{
  "n_experts": 256,
  "d_expert": 32,
  "activation": "swiglu",
  "moe_layers": [4, 5, 6, 7, 8, 9, 10, 11, 12],
  "router_score": "softmax",
  "routed_scale": 1.0,
  "n_groups": 4,
  "groups_per_token": 3,
  "positions": "rope",
  "qk_norm": false,
  "init_std_o": 0.0368,
  "lr_head": 0.0133,
  "steps": 7113
}
Below are experts of layer 5 (counted from 0) of a mixture-of-experts language model. Rows are named down (a neuron's output weights, with its number) and show model dimensions 0-159. Each number is 128 + 24 x the weight over its row's rms, rounded and kept within 0 to 255. Numbers have three digits each.
Before each expert's rows: "comes before" lists some tokens at least twice as common just after its tokens as in all text. This comes from a sample of Wikipedia text that the model never trained on. Tokens count by the router's weight.

# expert 174
comes before: "es ", "es", "ing ", "ed ", "e", "e "
down0:143139102154131136141101111154150163104102122135112117161096126152139102119163082122113136169115153143100126143131114143176118179106132098068128168152102104093173141132124110113134069114173152121139122131117136131120159102178123145130123130122108103099112140112155165127098125163167157126129126146128128171106114114173145120106072160143152139106138111147120093152133153131172094142077113146089123105099069106146148146118167137132145126104109124124111139154137103096121100138140121
down1:180147126110137096157131144120124107124103156109100159101135165118106139119174148136083094110173105145138113170133118124148155158139138123160164138095163097167145131103126156102117167086138123073093132142133100130072132134119129161157090097110144112112147112114125149122119128162108142130152137151104107104139139102131157115137150115175125138118145093117135105162095130152091126143080123162159112110177167072126134152109121166160132101142098121144148132109118135127139154100162125
down2:092118136175096137130143145106100159138156109173105182104129105144133118149153113158101107168118082151110141135129145158142104181175125087143112145161172109137141116116144174154117095141122132128113128156100156146102113120114102104126154133115119098096186107120127135096116124123124133075116109121079165141138132116119134095140100091118099140121123157139088100119152060115150135136118130170121113144131127123140148118103158139123148153126126136089112162094164110134102153114156088
down3:136114137095107112146138132115145117092114156091112105152109099150129117119083112154146128093108108165139129181130146142143121132120108123138125150134123165121127118103159123128114200096150094107123134137148135172081102088093104166120124137149161121099099156133100127129143074167128183121123145150164159122106129147155111130170130145143117162108118102076110120147160128115157158125106139125115140101149105156122095113146127141106134145072146119097070145093082103132105118157150129
down4:122136151128133106108127123113092108094135107093137086079118103138153107141158157100150110171156123136081191136105108086156109119125084161126085138132115132130134116134132107125153158117104135145165116138140106075167092120108117126144083136087125105175105108104140097105136182134152137123122157111134136175126174115129117119102163119146105149122115151105133138142130131082110181115109122136166127157093151162134134147134178150140126138107105111136135136152143149084139132163091132
down5:112095113144131089076119167102128079125061133123157135079166138149145116114142125091134137118093135103136104130154106110138103120117134156159141129113135174136119136097114104155138139128172089124098103099100106135144083166141130110108115151094147127115114133110108148126094101113127109097093146120168134117127135142158164105184122077128136090140127155131149109114147097137100125157128115201150129140111147170101115144101134097134132104154102117145125135111131155140129119169175149
down6:158162109130132097190102162170121118133126138128107111133135161135096152153132139111155154140149132127163158110143125141115098118133113101131138131140138105166064126138122162136116148185123141103114124135135104150127144170116112149102129125132107097152145119172139119134135096148155115123123127106128155151147098134167150115160158098150129148129126128189124124115103096130140093150116092097108117108162139154151115149092169133088194138098116129128110131072132069113146175083149129
down7:101138125109139122131122112131119103143162133118112124135134107134124130154171190125148133109131112107136132133118134125064135100148135135123194120093141092137158126081115107145145141115151174090079121128129112128140148125115122198115106136130123117152164189131153101147153094112143133125118092155103170136156196103162138170114105151104129170147129140138082134129107128111111137120134106099142117093111141098141140145091100161134139070136123137123103099120138134121163181131143113
down8:118144104138125137092125114134149137121127089122121107151117134160129138107127112115086118102089136122138158159131098127108143128142137156147122085095172088159117076146146119136122133095110139153123063127151133153137150161088153170123131150140168129118146111178129116134134139129093140127131161094150110081138069143114122108095126145099104153116166106156119124075128121170126104116131165128109155132163103141182139180111144112118104185142096134131110096147125133184133154133114140
down9:157154126128167164142140100108148139119070108145114108086131139140111163108144156146093113109115104121131125094127171102140115115132130148125124103078113140194160128121047125138150094120108099087124134155125158152126123109081136128132126098126121153128131158107148082141120124105192145151148100104126129153160152096103117145145129138118161154157108097101120106181125135126116134121091127106114125139140159134141150114131078106095152109099154101120104124161140120165123153089109120
down10:106129078148143137123129084150101144140152105139115098134118151146141157115113160119126169067082134130179158114153122098117161136102142130142116114064139159157094139146109124166158117136129180092127145101142131160118136112132134122111123131153168117210199132146133092134167123090104133156115148137176136116152114154121093104107107120121136144106146119147133139128136138114099133121134079111144156158160143152136120131138151153109150078109137107141119106135108141096139122148113129
down11:103135075094154123131138152152126132158115120082152120117142122135118158128096125144121114133107145161105135106102142100144151096131169135128108168122156162176116120140114103110125132155151153147136122148141153117117129125150093184125145124150129159092160157122111152133088130113133155133128108212116122125091126132112139124101093122112077175113143128190105141122147092119186090114145063109151114116164153153136133065134107130115137133140127112147147115155154129125137167136134134
down12:169131143136134128114144108121104131130122148149144105092111134132143145122173145114088154087161127120155161127123116127175156108132069171089140128092151100112161129089098113143153137112105091121116170109087126113144099128159111124095114114115153133129164121191175123118113118102136131160165113086149091118120160121145147169105158164135122108096158142129140143155166094168116133136147097119116139155164088132140140155128124119130178102139167146150153152128122165121151091118138124
down13:186116162127077123103115129080120116118168109135093080107086145164115123160173116110110127149132155139107147138115136106089124146129129120078141109128101097087128127102157086114127103084147120091130123103121153136090121108180120124160123138115098119109099130132129142137151159135113118138161159138121101132144148120128121115161169132124164088097130139128142119162088178101104147096101184167145124111078155157108114108115103157106135117139144130151120096152144129120092143134122110
down14:142132116127099164137111094149133106138097087159144124131144151124097154157147092143162173094156141108112138113109133114140132120085134122115119127155135111142153198118117123141112144167143144148180149128131177166144182162139114138130126115075152133117155139111161133134112135122110176119128125137131148142161155130113124151151145121139151121169154115080131132187175164128101107125124119117097100131157152123148093138166110134126121100165143128113083076105124155168122128136171156
down15:105145144169114138150132163137112150144140134169175113107086172133152115155114135140142162155112121153126135135131085115116153131142157123110134140175098116117126180130105136157164116156147142138101093122155105119113092109072084101105178098127142106143137102132160102091137148148163119091125091145139143177135107111159129141121108091145118117109146133101138127115167120162140073136167138109120111146098141144135136095101108153127162124108125154118140158100158119148119171072160129
down16:124097152146159117185113133106099138142141151088144100105150151069079126138127161104111115175144099132113112149124081170110128122113140133092133137098136081127118092145098114158123122122111154157133120167166116162104112173184118143136132158105132117145132137087069087090112142088143104099143105144125094131095157141117113121107144155144109156109134110159093127170103117131111112125152128149098131170140126084125132104138160105123168110126112158154144116138146123108153133128137137
down17:132148115095172115185107133141165109167155104135127139125137092146134124111130111141115140137131143144118154147163099164142100111162164117140103106174126136113131175140153101115127093130095143167140147173156107138127188155133098122140114090091164131118173117126148075123126120108132161122120128157088154177120150146136107156108148147110166126099117131164102111119068130156157131092135153110132155128123116118139130154127110153086109138132123157086151109122098095135125124080094128